From a checkpoint of a small mixture-of-experts model trained on Wikipedia.
Size: 11 layers, width 256, vocabulary 16384, 54.1M parameters.
Experts: 256 experts in each of 6 layers, 8 picks a token, a sigmoid router.
Training: a variant of Muon for the experts, 9507 steps.
Below are experts of layer 8 (counted from 0) of a mixture-of-experts language model. Rows are named router (the router's row for the expert), down (a neuron's output weights, with its number) and show model dimensions 128-191. Each number is 128 + 32 x the weight over its row's rms, rounded and kept within 0 to 255. Numbers have three digits each.
After each expert's rows: "comes before" lists some tokens at least twice as common just after its tokens as in all text. This comes from a sample of Wikipedia text that the model never trained on. Tokens count by the router's weight.

# expert 114
router:150115102167157133120144153143155114193106157131143173096119153140105120104119155040161175107103169151139158106097163127087104129143153122165196059092197165066067120100088138135177144102141107
down0:193146145106096175128126166087107137065169157125110158120105131140119093103108155108108163132117109122086111134071153121095100101119155142165116054070145134142089103116185084128185188139205142
down1:144097149138153122176137139153127119127131149168146129081116136142099073141108107096076129116134069130111134116098148154104098102126144134130182102127158101094156179167126102115183077125081124
down2:113096129151196125142102120151092190125135081121047234133169145118117156106133091129125134167120127149103079075122196152094074143126150157125206149170114123128106148168146174163148165148107168
down3:151130164096163125172146137156163130143147093095162087245165124125119116111156113110150140147067040148098110118127154074088116071103123118149124143099142153151119130137097121070156207145162127
down4:143093094159150115093118147154128157117207096093111102148122081121119146103158162095164130127123154081184121135080121179121148135166134126147042091148109175134137121082190166106120062089134146
down5:140081098100084182121150165150101056084175196144117141147056091100064150147072098180136110125071060184133168126112172197103160101119108094145076120129093124165131099143173103112139147147104087
down6:105167166138137123098131137104158073120054132152087144112172071087100186126065110082134172127097094165108139100121116156113096129172130080111161172073148114064142118137169088182114114143109166
down7:098118129168095098184164092080113159145108153096095173122094127115091136121096124084151200186186079125102115107127111148110180158142094089087132182093138179145165148139145162069078115126133151
down8:117171182158155141095165165146098173176122173131076068150136120151138162111145119160147164183105103110135165123154146150070138137138065123132107134136120099119141174150112093070139162083093156
down9:112137106109097130151103096157078138078198138165134177061146109116103067082080081109097162159152133106148111085179132159155131164148146097125132081126086118180174149063118092183163188117137140
down10:141095095122187084076117172132109134164140074079136148178145135096153129091152114182118147095164137101145166133105096104145132129131107150086172079117105099095142105132068107156102172115079057
comes before: " \"", " be", " that", " have", " not", "′"

# expert 159
router:152143098154140126133132086143159087104096091120132166060158075099053106125150131125072189127119131145123171125098122165091160127173123163152114083097139122098127201132111179103141129106127120
down0:097167099166108085154114132127100152119181098087115065089099120096166074148138080181070117142104150105167165118104159119121100077087168122076152099096139172149135104124154158124191075093101133
down1:132085109147095121121112165124098110140083153049160109147200114121150131136117139119139168086014107095170121141133147175123144175153117117154147092137117139157183190124127099136155126125158126
down2:117182095116099118147157111120104125109140108104067166166092140124097135090149130107150153155132108145138125132113172141172090080110169066115099113101130148157113120160158166159158120193111178
down3:144137150116156094143155186135070136095157119162176171131117126074099083099155096131170147078152088075118077077120132105133149085099120114018132134133138112134133119160140084107087133099093145
down4:103105142161181096133114132120131128088152177163151145114101146060106121105179153162093088166180143151139117194141159121132062131128108114139173119117158118134170157106121120176069093133094135
down5:162120077099105116112096110142142105120156115119149104189099100165105124156083064134147082102176097136171121105143127157134123105131166170152145135111054107152062134162134165135100185076113135
down6:090149134110117150177109123109131115116107081096099134131092120115205076149130121119137100086087170180162062132130082130177132081143187123114149136196096174109094154125130133142098136150126088
down7:130067201119149140153131160125118151085138182160098100137098151110173079141143113130115106160161128155115145123120167099105091097100157112175107198151096106144120186070163142154182129138187166
down8:131167128100126100137121068110125135117130113158080167164115183093133160106091131156099100083149111170077123121133139056126128147131122150110170111126084139094127166121092113138078131104181203
down9:178158163112182174119119159150111176125161137121170094080104127101120110056138122170161143194109131091140162190150094098106097156132144136079099147132148121122097170155135122147139124187099125
down10:137144151159138122124165158106111118119117167142171132089142148131100080126081141125153136116087131129151170149093104133119145105072064101153134165099132180118106151172190120189139130104103116
comes before: ")", ".", ",", " ", "),", " list"

# expert 146
router:156065091158132161093153153134176134173111115136094139088140102215102111166104104081134138148131146152101132160089104142079168178147115173165140103109105104144086143128121148134122122154129120
down0:106077094114127093088133176183164166127172075164170127000095175160164140217087203157132192173051107169101167077100132115130107164151159112131124104135126102116134146134104118159113143178091152
down1:027134136153163145091165145172145128208068114086097123132056145109084160096082144132114109139180102093134115125168124034160158123108144115083086109144166128063129097133158093140160096107138139
down2:144192134113051121085131109145175180191114081142148098216130153107100141144073098143153214152183071118121129104118091141126104109095167152114118125134114097131139087148137187167123123108145101
down3:125078079122135138204160186113101126070108156160118174249174151120090107123157113135128194135130075157155095102139105135155128146177078144142121112133096125101145094179054163087110114121087163
down4:169170129162188109087179145118148114134076097135169173125151141134080143128114134103090138124109091093008144100175086152114193154107197077166092138101171086149158136110096171154131105167082100
down5:128059141084165183081125100178084130207114146159130126096095082134088155133138087153116173136101140139089177093105135148154123094142133149169110158133117096108076135177121153164132151114085204
down6:080171113125117139130141087096148118161099065106198101068170086050143115178109156084129131144078118157123101098180135124137118117147085126153166128144106132192153117091155115156135116106189075
down7:118112134138115119109099124169180092127177103183131098056136081168161057139142122132076112104117110131146128088131116155177178097148151070102134159134107178095122174129134067063135090107102153
down8:132119169118088169168104149133144134099150156166142138044142162145090108157201098158179107108132114109155096176115147156123111057142130147151149096154095117109140123138121091143174141183148105
down9:159182175136114191135098143173145131116148103131136118098149152128146123156149090068139122158121153096158116205129144136161145104163161091107111094152130154118137121107121123155146180112131140
down10:103090115130112173134132135123155160106134105132129120116171161134188125136110121156109096094105112129140091115083073146124180192099145173106084158104149111138110170139169137116170098111158148
comes before: "\n", " The", "==", " He", " In", "The"

# expert 144
router:091146117176127139141152171161112127184125090142103148124139124103142096212099091118126155141131148184144123124115143143092117161129154121112110093115135117100109163199063159157138098179073112
down0:129064134161181121118169155153127124163084095099133066122148068164157110100149136107092099193113142108141157088121154147139128117152138097189103106181110139157047081106093075089116163175113161
down1:176064119123070143168159144100181107153121199103137132213194164182107139121121111178121083127172100095129128120147076134154127142170069183106121142150113137116189117089111169098129130081062139
down2:136172166127116128124121135104158105148058104181156140169152142164125145099135149145122105108106135086125173184108156139088128128127142100058117176117082179161149135122146090068167114091091129
down3:123073155095170198096098125133161171161069102109176126110173158124091089115154105146123169119125145121120079159128108115134109072087134074163121112145170087083122055072172132145090144126152154
down4:125194147137150126124143071130076073090129068159107102080179100150090055120131090157161113141102162096094115078145123125113093087163140106126158160144104101168123142131108106084128113071162151
down5:087180147143085149109176092132116154135167171097135218165119134143131147159178084182111140152104106153047117193126132112142079119169165195167090141189082037128129113116125156135136162115125143
down6:100188100134098103153194116075108127168144112139174170060116092171099111147155096143109126110029126129072112112111167137112081115120138132160101159078099108112107100149098139097231117088131118
down7:148107059149205142123089095093140089148122138134175147142131111125125122064156122148178143077170116101156137135120105112104160071132157127149034154098097138127129156108094180119182173060113127
down8:144147112170097127101133173169150188140126129125118119008136157115098101197123146176094119182123174113117106084131126151123147212086091154090077092138147148081101181103117098130129160079140109
down9:142199123142069099105105150159132081127154119144129163135130130202162097126096152117094118072159119134123121117124118141121145101137179101154173084140106131132130091145089148161150185156086087
down10:099128120149187111099210130170141116117150135146170144067161152098128138116112129108130084110137133167173134101167127166167142162126173123079114144140101132111063081071164089113125159188069136
comes before: " the", " a", " in", " first", " season", "–"

# expert 208
router:167078095189140149084142131178133160160071092111132104052138122130135098126132110114139112164107137163124184094143142180105148171110130117139135117142159159051069231085138193122179121211115100
down0:145160130099152160124082129096081197106111081121111071131147115111098125207098087148072121098139091140100144094126196157119090089103114226132127112174093167131107102099102177156143161120150102
down1:188128107156118107099148178112124069112118189115115080139092133140130149071144128168142112132172143110197184143172153096083066097163137112134137122122105097114137195141080149111167195095088160
down2:081101087120103127182120146096097120108146147088144135128143133174136141060151111111125121124149140069167081115081117109164104161052180107119110124142160073094104130091124120106152108128122191
down3:159163098168173127141097124181156097133095080112120096161141149117135116168148151139123074166161206120150093085146153107150130105121056144110121143127101128091118162117152061112151182108156119
down4:073134116148132119125074172136140089127118125134063098183111079147098109126086102178137117141119104082139120196145111178104129127171164091126163126115086065112099121149157158174111111174093150
down5:130165155116181160148118136066167095120161175056083156170073133129165116124159141095087045113144145109140136174099091155064127117091178118150127133173149091119171118145085118168137080207118132
down6:112073177109120205155093167141136114127127148126131116080147144115128110155117130143090104168149092106146190127192117191168152074106106153093192128098131161133143114090141152160139148104124109
down7:032160135135173109142082089104111180176107107086147139067120168141175136156171136112139157094136155156143112129122180182103155104116182197112210191139119114122095131082158088134145095088202075
down8:133117056087117104117124159112196159162071097172091168109108149119134100147109147136158072141108158077118118069131167097126130167158131150109108074171093078133140143102156141145155083133115170
down9:124075151164149147129193125120111142090114122136077061064084110149114069120133105110128133083152091149113134192145137182154139128147080164134168115125096176120118132090091175119109166123146139
down10:113073122098061094110148123087104193133106081070104120065111115103169057072170019113116108094089145077126171081158180137116125164104150174105100122169130097117113133120126151160112154129132139
comes before: " as", " |", ",", ".", " in", ")"

# expert 134
router:144096096180136150095117121128116129167083152094100153081118110133130122143136106087108137146166200139091113118113128132103121160165171170117140157088111123081140133137054142110099101183114115
down0:081137138144095118139122092174120178104101152169214138130190126194125116147149129133099150171177070079105085114090137171146129167142186127186137116083137122105062136094074156143070163103115180
down1:148125127174119085150084125150112111136083109137106130077094077163108108164204185111133092128106028080131153164163104143106127086155138117178137172186081132195121084097080113129078110152097151
down2:146121078080091135133162089146140095221172144094124132130047172120102131081125114120124016204157104158092181160095159136079065088144127106117149090145145177069166165156160134113222200122197112
down3:127166131103155138125148138159118066093172131141165140153096061158096183161108124143103101159125153084105144088186137154158103175157164091156177127096122105063151167134128142138117167157134192
down4:140145162152153167067165138075135127117138179110165085092203133140124139147132107136062137170152087125095107111140072156058139162171097109072185162173114168138127112098125149111099164117126125
down5:113038126095061077127139151077098129199154097100168125139066225154097158101119088193129163125101111144128161165123121158132175137063090201132134098121161135111133105113099114166159177145170205
down6:099133084151185116124120183128118103083125165131114122179130141148133162145143117136171116035164112172132126142148083147104107128101146130150138080123107151104115122179163210138148137104093131
down7:145158105182085109119148134114142078125131135153168130161151102112155112108160114132149105113169150160154139118154119185090193123072148143163082099130154077170109144102081117140136099087078176
down8:141106122150140114099132127096089212118097127104140088119078136132210117088067222180074145096137095131128140200148146142138130188146114087162103162134094155092139111119173210188094126045170094
down9:122098152113147119107100073109187112133132134113168152109157147136103140156166135128108092134075145117091105099130172116162123101140082118153109092114211095125151091086101118173095072110129119
down10:133151103137142166124144163100151121109108198120111165139087122119140108151122114157139118139137068106146119083115144165095133126094147113144103117171101192100108194156142134141108103102161130
comes before: "\n", " The", " He", " In", " It", " This"

# expert 57
router:098133132156158162152108138148111096188106146172112145075119129133081131154108160088121137161082170145087137147112130175080112143155158175152109094078121065054066124128132103123180096085113102
down0:180138156129107082145112113144138091085095144143118169105099174140131163194103151087120140071100160099150136103128170143099174141172220105129092113180141084080115184070143087144157135141096141
down1:080083112172219111097128091054153105140111145131092104069093147138104113159192137083162109104105129153119136145114106160081140127157111107109127155141111182109119098141118099155112166100155083
down2:097150082136134128204056178138166129157150136122146197193127118145140113124102061192144152105119077128137144166168078115129133180154125133088092090110154139162116144157082162122180153096129095
down3:117150080098084127121088120101104153128140140152155111160107078092118182117136085148165088153121098101131193108129129147100099073216115122161158123059171100141149087148178098098111135091118100
down4:093092138087146199125107083154188076125120094107057174122113109147102159172150138171159103083113104143083094122071127133103131114157126118074105098168157097063145220107166158172133059147106108
down5:129190098148137092085108161119139122107145110113152139150171133112071113119143177124112130142167088116126159154122137102145106088147143106134159123141113154138091090178078107072169148078164105
down6:145089195129175152172111065158083123147168115095188131169129096160118115115130170159092097120066109096143099071156137092097129160131133135124167148156121121115118182085165101124136139049156139
down7:146115133129173116139104182128175136121154120057124103185153123179107100097119151102125205079098131145093091148106186144124128096124191123126122132152081219222106158128128156135129141088088112
down8:097150199173112167092168177147086141113109108174122110147160105090141100094182115125099160168175149127140173119113143115095102125110108089084128127088187094104100140058092128131120106135106134
down9:168148160146116146098070181119123087104136149123111105137120121135117113086111137122165102108150113157066120141106089113179152166112118144127099154085093141059144173143150183101095065090144139
down10:181137159113117100080143113182173104133177125154164054151076063134141108080128121153117089149116154126077110111071141121118104161146104133112111120148106128115097109108094073134105187134122126
comes before: " a", " the", " be", " well", " not", " an"

# expert 59
router:137084132193076158146122138171121058175112108150116169088159108132124134157092149135181173167155166162112166156090144120106174158176116173113100136128171094105135149106104155140145079192124113
down0:104105164173124152108145124158168057142141132111139106154146158121102149199095170157124161125087128119110215129076190167083142092172099142130121167049149071111103183086087123171091170162173113
down1:105043087056148133154118170111117113081163123161108104072133118137199077136103085101147109105181117115119114175094155131151091099114099128135140173083183168105098096162128088178069115147118138
down2:112181155064149113115148181121116100120099055115102133127120136129150130123086147076147129137094086032155067074096138146132086152168099124165124142120092155160195124203130177055102177175109113
down3:149133118116125095147115081144164132137129133147148091096163127110115129131186113101200089100119079183108146090128094137191170140091144117170135068158132136150116145111149148136110088155102125
down4:082098070131117078144148066099140126121069124109138125251126151133165116113115138106138122108168163104184075137084163168181140138146158142132134167088135090127147131164102132110158123160083113
down5:086120077169135138149106143089120152081092184117164182080139139086088160162087139113137146141037109114128129174153106135135186111150092130138133112103127127124133154158161163128148156114092174
down6:156129164089130063095113136142103152140092138175163134165138118040138131148133124118151140170106181165215117153099074134152124117137133140100163140131124122081170150119070182147065125086175113
down7:151134100110133150093092138066122129114099100092095143182140088196186110138099076138122125137144092156126124138155155150166149109138156125185108103125124141127111110130076157102162156086135171
down8:114144088146117089108094159181131070133121139124095105004208147112099137133125122182131087121111076079157159130086118121082159155161153152097165116114149133151134152115107112115155109103123156
down9:140140162130113112102111061084075159141170161143106162221114128148164121155129080152139150088125141104170105141170080115170102117114096156138145159135142107153133122152171149190101168108135148
down10:130106142153215125071139110158131143109158106053197130100106073095135160092167094141078085093111047124149107168154129187085134161109101081168102128135162134193102099139193093133162157121149094
comes before: ",", "–", " |", ")", ".", "\n"

# expert 55
router:147091106162157172092068160180140134184139081117118129010127127181160131152122122100133080117169148134117151125086130118127103118139143140149102124107179151075113122111131176103149084113084078
down0:150121136103156124120108084159144066101129159119095187157181133134135158139135126111106143194122120110152157075171135093133132165135064166135142189103146104159152146067121152166160132110061224
down1:133110211167138149137107161093191072210154085133090131121233141140179125105131165111136138151078080120176096078159125102105152155138123145092162056058109085091143147136165094136118166104160155
down2:160196102090180122125110094142096166091120109142143125205141059126098141076103090159123122135151076185106172117170164134162083123224156073129126132150146064159122121125079172150131112121120157
down3:146087130053097142157136132157136125099170109106155057130154216147124228169030161100147173073153119071125127131134116062153116091121077076135123128151191161139141125091130142129049141093123181
down4:115130147096111108111118073162143151124146140094123125127202154156171187121142088120052152132121092120111130170116173173105144098142133123112106173099129123105154140091096043132112109139138168
down5:143097101097153170129196045125098098189101113114114105120100141107126169140102100090173069140118156143109121112094082199087097148212125122119104144137117181112107176118116197105127192100121103
down6:076144109187122114090126067127134159108166134172125156095121216140095085134148141081101153163118176161139126109164207133157122137086146149121162070125142151110152136154159143127083125117171151
down7:083148146142145074128145128151130165173131111122099150160012128181193155121110147090139192086162134126164089096144155180110089166154108137120117079090154079097089186121125154153183124101199096
down8:182153170110163131148125107170113118183112027101104123160120129139093114081096121138100138127111110092096135096184079162178089138131131105153122106122177104163126095135112172160164077145148105
down9:178088143162129113073080102157154140086112105137115171113148129120106148157082131152171199134110169103138178108093088137074072137167132082142067126135168127129114136160140133171119157221106119
down10:113169156090146123065051078146166173127160124113117140129151109075124129123169148150131150076114049116180126166113105158125121184114068149126126176124098098102118136137112145115108133105087116
comes before: "\n", "ate", "ated", "ation", " —", "ating"

# expert 4
router:071104157131145122089151160172092134145053156117126139091145142103132122137150129130142124149120124129102163107072116133074134177142164132107128138113150157038093112130094191139155126117121116
down0:172094131173122126127166146161096079128093095131087151121089113122152141124140099111117088068163109160084127148130110162027111177136169112107090116152180111083122134148145140085093119128189104
down1:122146097100131120177124092056148170143061106123058150161149107203111107129137104108152076115162106148114126135097126086124173112190123157099152128152120172117140133106214114137109136100126127
down2:107170095068135139119098125166149140098128145121151125142112126176108116119087095128151087094156113128171079110204173139142139098103160102061154197119090215124123115150140121139138101096173150
down3:188172157109091127102126143142091120137163113048141154128159131133106108147192114106104138147109124105101156161133120172177174146114120146121090140141171139129102213160143079137165095147108114
down4:110147171160158131119076132146113164161123149131131109188122157150077103113128125151121064177151190155172092116115125110158116159124152101102105137179178141146156143138110135163162163122105108
down5:156110145095130169153130108141131141120175109083187096132108066138086088119134088121072170118114151127104156109154133109104122092122107121104148140094141171130110132112185139111185100142156178
down6:082082180119142134148178159101128162185180137155093105158125158076093173109198130096109173139231120085144089162150101124107161092125141145114135166111167152106126121120131151117081190107058157
down7:148100179135166129117095144132103147092121148127081128181084104122126127151132089169149137108138094093137116204120150108114126098156133105093135156108125132154120124173117166092118137140151153
down8:098167160109106093100113161166199142142124131166127112131092105134103141109142068098125152128163101137174173133095147128113047123109131115141100074082140141129094122139091103141149095055071108
down9:142164172084078148114085114179067167075150155160127113104141161087153092091109128096112200209095178142151117179046104102141175074169104144144139080193131111157147150133104135124128147093119150
down10:117121084137151168202136104073180100140167106154110125144065130125143145070093125157142158114075127128144094146143140133129136127136104151174144171166149085061135248145167147168095090163135124
comes before: "|", "\n", "-", "|---|---|", "|---|---|---|", "|---|---|---|---|"

# expert 117
router:096125103176124147171140171173132134174143109152123149119168133117125077182137137087155091159123117166129142169088095122101172158142141115113133140068155122110109163170085142164124122119104050
down0:096113144079108065151178132127123125119146097149156159142169130174065079149126082158118067109085134138089082119124149141152148117170153189100146121139156094151137096125168204140203099100144146
down1:128051170107094135156061144149147124094138146147149128088116138128155140162103153163153084095130087099161101147100198162082130153117129209165133124137077137117109105113094100147150200186118203
down2:091089088149162075141168159116146146131133126100138128035143141109111100116066136102107086169108118054149137138140103100095089093122057088138165175151104086107131130161195148181148161094156077
down3:188072089181179111134130137155120119080183110100053112141104138098107140145143141133114109127105141154134132138098067149079160134107104121141110164086141088138130183095136131137148109178102073
down4:161128165117144127144139096118138097150137154073104116070082100177085143176151149160134168063137091142081109118084114099140152149148162133112194146085226117128156143130125146123054094183108067
down5:142135073134127090103174157097136151175103106189138130113059103139188123149080198055159135094106111124091113138123125131142145116136129068102160145056148165167115189145222056116122158119099151
down6:117129143132156157168096162144123126156143117115109165186107147069189135185155083108097109124131104120111183104089099122096125055107053126137145128172158144164097167082142128175101115184134137
down7:075181102166155133124098118171126099136183165109112120252152126193074146131132111138082109143146172114126128101094143117141131203144125182105111162149133170156148141123148108130143132169125049
down8:122173121077121124182093157138145185076107072090144145170146152105160123163166112101141115094119159117104188095207137064097149170139114154190110125063192124152135127122106130126099107113144153
down9:093168145118133178103132104142174081164101125119134101122176081119119167113077080083084082149086179155098120139175107110107135118105169166115176116156069083039127158123098170122148147138094140
down10:118135090178134075069200118176159099150096071104075082141135128091125172103111073117128177114149132066158129124069099118117073128091128089151144122091121153128118160170088074123168142184092091
comes before: " the", " a", " his", " its", " their", " this"

# expert 202
router:132146094228163124094163177145150123162095107159114155059111158120110075163081142122125127144153187168103177207107117112074154148102109147123154100115112154109126171156114157157134144108153136
down0:156166089038123087119130154220131131117143031201112157000100151106152135141115109182078096142154094122083101171119154178190131151102127090121166156112139134172138140164126102165123154169121166
down1:122085155095163061108193149087080107209149133148120084060103183166133159201133162110082151166168126139124210121147041101119086160132113124082149120143187093127096128124118093095142122119128110
down2:138134149197130096126121095181138127134144093100193101084121141132125136149109103125128117060138113119128124137117163080159130144121145196126146163157114076140093130138130141174131167055106111
down3:083155194124139140123116084126115022132110104086119098089103149127150134172065140101071107124117074118114153057186161152206122185160162126113113133100125108146096172144155120134093087134125125
down4:113146108104206153154074066124119215137125117184147153103153177131062105155134122106137093121185160144135119127130118144165095106102111105139163116096127079097087116152160111167143143186145124
down5:117112165129118115112126086079138113130115135114138206020138200091148098162099108123129136127072089107114172089116103135173188160125076082109105060107027092088144149138148096110113177063096134
down6:128151149103106113091075139149093139161154061130156131000108133140101144136127128079094116197126106098164115122139098178127074100075111146126157134150102099169101101148112093078155104155183083
down7:108031103103150134084099142149146122061182115150065151209105121113143120090147110088093122128049106170149129099122148124165178113139162102087144142104131143143097123186169150148144145134130132
down8:164131102187152130137107137135146098123163139079120124096160100188132139127129089141128178128144106131088209122093195128111127079131150095112155149114149104113162143155140163144140127067067134
down9:140133104176108165124124144110104138139123130120133151200167162083183142120100157100107114080126115174140153056086211082094089076131031111169116160073156144159175169146171104157108105118116181
down10:155123111114133147099100115119101106132114089159102123064089171121076119115108140120140134073145125173164188127115135092186145188053094169163124142160049058137156144071156110144174151073117131
comes before: "-", "|", "\n", "==", "===", "="

# expert 18
router:136073115130160114088137119207116110148100074112094101070115173100101080165096129082149131129131177102101160115120095144111181165113133170100167094064108156128082184168122152154151123195081078
down0:129107159119123123077150127127139135099119108172129143079153168107170091132115173123160187101053099163112146119126051121145112091132164102121175158175122184114104110161098178181124204156138114
down1:113066145170159151070109129206168124052063106082194144097083156131112146134131114156121112106116121113112134162197111154162129046104122156100148092094134124153125183141128151183159085117142077
down2:127074083160122158078159106136113147132153106160218120175173116142123134076130137099075151099146198106157122105165138117152050175113124119115099148136075141158170124094143059164145156080144083
down3:092133190147135121182113150072116132152082119117108138111184153149117111101118172123180108191130131195136133115124088107154120129125194120077126150126145095127112177140137116081108154160068114
down4:119059125109098129106108146157129129131143156143202091145140181164147149182113149115138114140101145099156142146144167101189115148147111184153110070098117155126112175112124164092134166102146168
down5:115082107156133157117138125071156121121176112122157185088110158176133124113127118127114104114111154141145207188172123145159078142168101164101142132211102118122117146157227183164136173152072081
down6:126140133150125126133190052125128135144129148131130119135146156096159089161123125114187099130176145113147119139106167118212141128126094149094108152157142096092115085145093158133130146104135112
down7:151070088111112128113154160160114137158117121139132097139083092132170133090117151168104150114140132160066179132101192182099176136187123130078174162124113180125173197091160068110108116055142128
down8:111135120125138162084170126111106135069184125114094159169139142083135086126144156156078162100124193181083058122137169123137086147100096075178144093118129112138134154118153160084123140051113119
down9:164126141059094118060135109084083111132122127135137122149066137078110140142139073198128159152130124104085090111122087088168119088129172157094117102091129167109191139141165125111128177114148152
down10:097130119112133098145209117156083164105106104105093102150063120164159101094081100135128186099115135101184119174131087162114109142151098133102130109133120123131147168176145056101114157089115100
comes before: " and", ",", ".", " of", " in", "=="

# expert 54
router:142088118143124158102175110115156092182141104111093158114102111148091104114105100114100134185095146130116146154084105121088170139113108134151145117097090102125090166099113115103113097190120107
down0:086139155078140108161167113123132082074104068087148076108121098135141122127125129130101140135085176134156156119159163100094148159175131106148121124145147165161174192103168171114068150199174091
down1:146108149068150122106135126178101121137115195087124136077201103127067098145164073109169167173105176098109110151132157170177136112148214198176156121143075151121120073145153109122110174127099115
down2:146153113121143131099078100173132154111167129080097057061091161143203135103124128157116133142171168122144149093190155173152091109123154079117130073125132078148135110135141120141172120095094140
down3:107175184143138126159134124101158147149168158104173154080115127106169155142175095110098180162132173082148105159049113152096161091089112161125099109120166149144129160165141100126119130124068109
down4:139122091212101131142139127101116135127181136095091088174081101189078137129107138120166171116145135108158117109136133140136098183158106118115131214103104149117121089138203112163127134089132117
down5:076160132136115142104129092143139099113149113172146128094180101148188086146132162156058087206089082106143152088125153180136164140144121094136133123099140103178180113090148170087086186056125139
down6:176127124163166084173163161097106122153131175092144117179127097054157123099119107098108121093138044138156189153164159119153166154160136101150101077114131144086132105135124091082154131065114143
down7:112120063141123140170145123149096083129115101096154141093156164138138121071132045127155162144101197107068198081048111095110113143183111169107166148124168095111038175126096130132058129138114133
down8:122151132098083138115157119105173152178143060125147134127082174116082101112117146099126122102178148185160198107052114103124111135123102122187144185121147133120143124163120104138122138163102172
down9:111120128091104126172122108099086138174159093097169099159122177074128141167052074102112141068154128246146116164140104137098099143090105098067162164162109061140122169080129119154103134092132198
down10:167045099094126149136136130125116090197097162115126135149060131086161103113194103137154128153086116109100145159152160065134110121138129129128141104136100083159136089128158167187159079085153141
comes before: "\n", " The", " He", " In", " It", "S"

# expert 34
router:151099157163099136139150147095106129106135151164132167048099147140126118143150127111108143196103141160131141156064169164149108171124126148125141080086134157057123152166124160160102105115099086
down0:100129172130171163130084100124126080143081168107123125141172148130102071114160138116142158140145125140060136130108185145156178138116085145110132135159123127115147243134144146165120115072105145
down1:096174117069037141125114147183139073101062094114062147244119100073073107101102120156151147153129102143097177144174125112146139173111152138145090111132118138199174124143100151119107091127120173
down2:114191182091139176192110075093137117097181162166085135167164181151110122116122100155161145224159132151130123124153182167130112104114115146174161085122147078169144146084140178094077174053150148
down3:110093157142072132081139137144069120170064141099089139098146123117170078104127138158137143133102106122101115130124063111119134077043134132114142046137142123132131151158135116131115123148166135
down4:104194122131071172094169136093125125150146144195170155146186136037120127126107160138128128113076143158124144106166151118125131115176141122096165158069121138132111068164109166119089175095134062
down5:125078152122143148130102168138132120106196166125173150110143151182127083118131121120144162133089090118141144148167143103134129106142107123127145152130136151121143143166116183139143158130096096
down6:111127138120109139093111150117109115128141092108111062119147129081103168105104137160111171122092157099094095185106088144139113117135097183107139143152165118089084151105109152181121090100133117
down7:114088108120133055097148092198109157157119083142120214199115105191079122092093106102143079133192118117114144126154099220141090159137117098136142100117108097159117140093074112158086182101160106
down8:150152152182156115093114129091149071123062109130153158054133155080111146116094125123064179094124106095136155138192037100142099137151090083082144118130161137133204140190092139138088140184120097
down9:144091147116124118090153145136193127107165045150100130099117146110199074126148169111101187149122128128153127154104138161105100090146125173173123130132089168166126073156107103129109123181137158
down10:185178160089155156101108109154124129083109113178148071141132178107161128146099097128141135062194094155099079108124040202101150186109120132171195095137232136147145066147080147127136120182166149
comes before: "\n", " ", " —", " list", " 3", " MPC"

# expert 19
router:134127132138119104133093103132121110167095132116122175054104125079160115150100164080117141136118176155142099150110126144105178174138092092108108130119074123058108172159167147121187169225083099
down0:121091126139122126113160082118135101149102154144130119100119161119146147154126101155046122151167117152171110145134107097096133093178116174134117162118129152164126149117139121103172118160140070
down1:133162143155079126101146123150099108127157137059113159138116178134134132097111176163099110133165133175161104167084139126096152113158076082082192114104140139132039174111104182186102064070110201
down2:129108159145089165093144076125141106158213103157102119066151107106173127125120103132174131122161120192153186157165176122096125121095111075131122125113125135157084107124158180168127163096146111
down3:152135124139127128133107144111115094142092122123127092128143137116135115104104053046109115208169133137082113139169115128116163031152162176109050148115159179129164097127113128150171119161152150
down4:136117109166147065115155103080104077125156100108145086089106146067140110097145119086115209179113118102137173161157155106131142170175179167130090144161123095147130098102127107139082135106119152
down5:129085175181177165119120161112058111152145156124101104141166141194176088105172136106085107113147133136206182169140120161135164191100146128119123092161166111150125119173106135161163105107136145
down6:079112096082107098127166137141120073176142067158168200081089088103081132127137132091127140187095109167149130108108161147068106058122132088134153173114126125106115126169133115131150088111102090
down7:082111103096137128174147126094145141143181147105133156114154090090055095098206156079123089144127127175069134153136121135139158082126140117129121160094132126132138084141132121114102171104164157
down8:133128122125135129127169177091153121106149132143116092125117115074134160107167118149087125095074125155133084086124087075114158155140144113076097125152163134164094156111172103105134092130089150
down9:166164110063133108084131138135123107125103168106192129188145127091094110135066119140126218083137142110172101099160117138129103154190152113146171180130112163078155133133076123077174106164111089
down10:097095091097079146211128141106158181100175124166123156072139148123119114127143106108159123191107130095158128121110087158085112138119094116095086117097086135156173160143138206100197133153166153
comes before: " in", ",", "2", " and", " at", " on"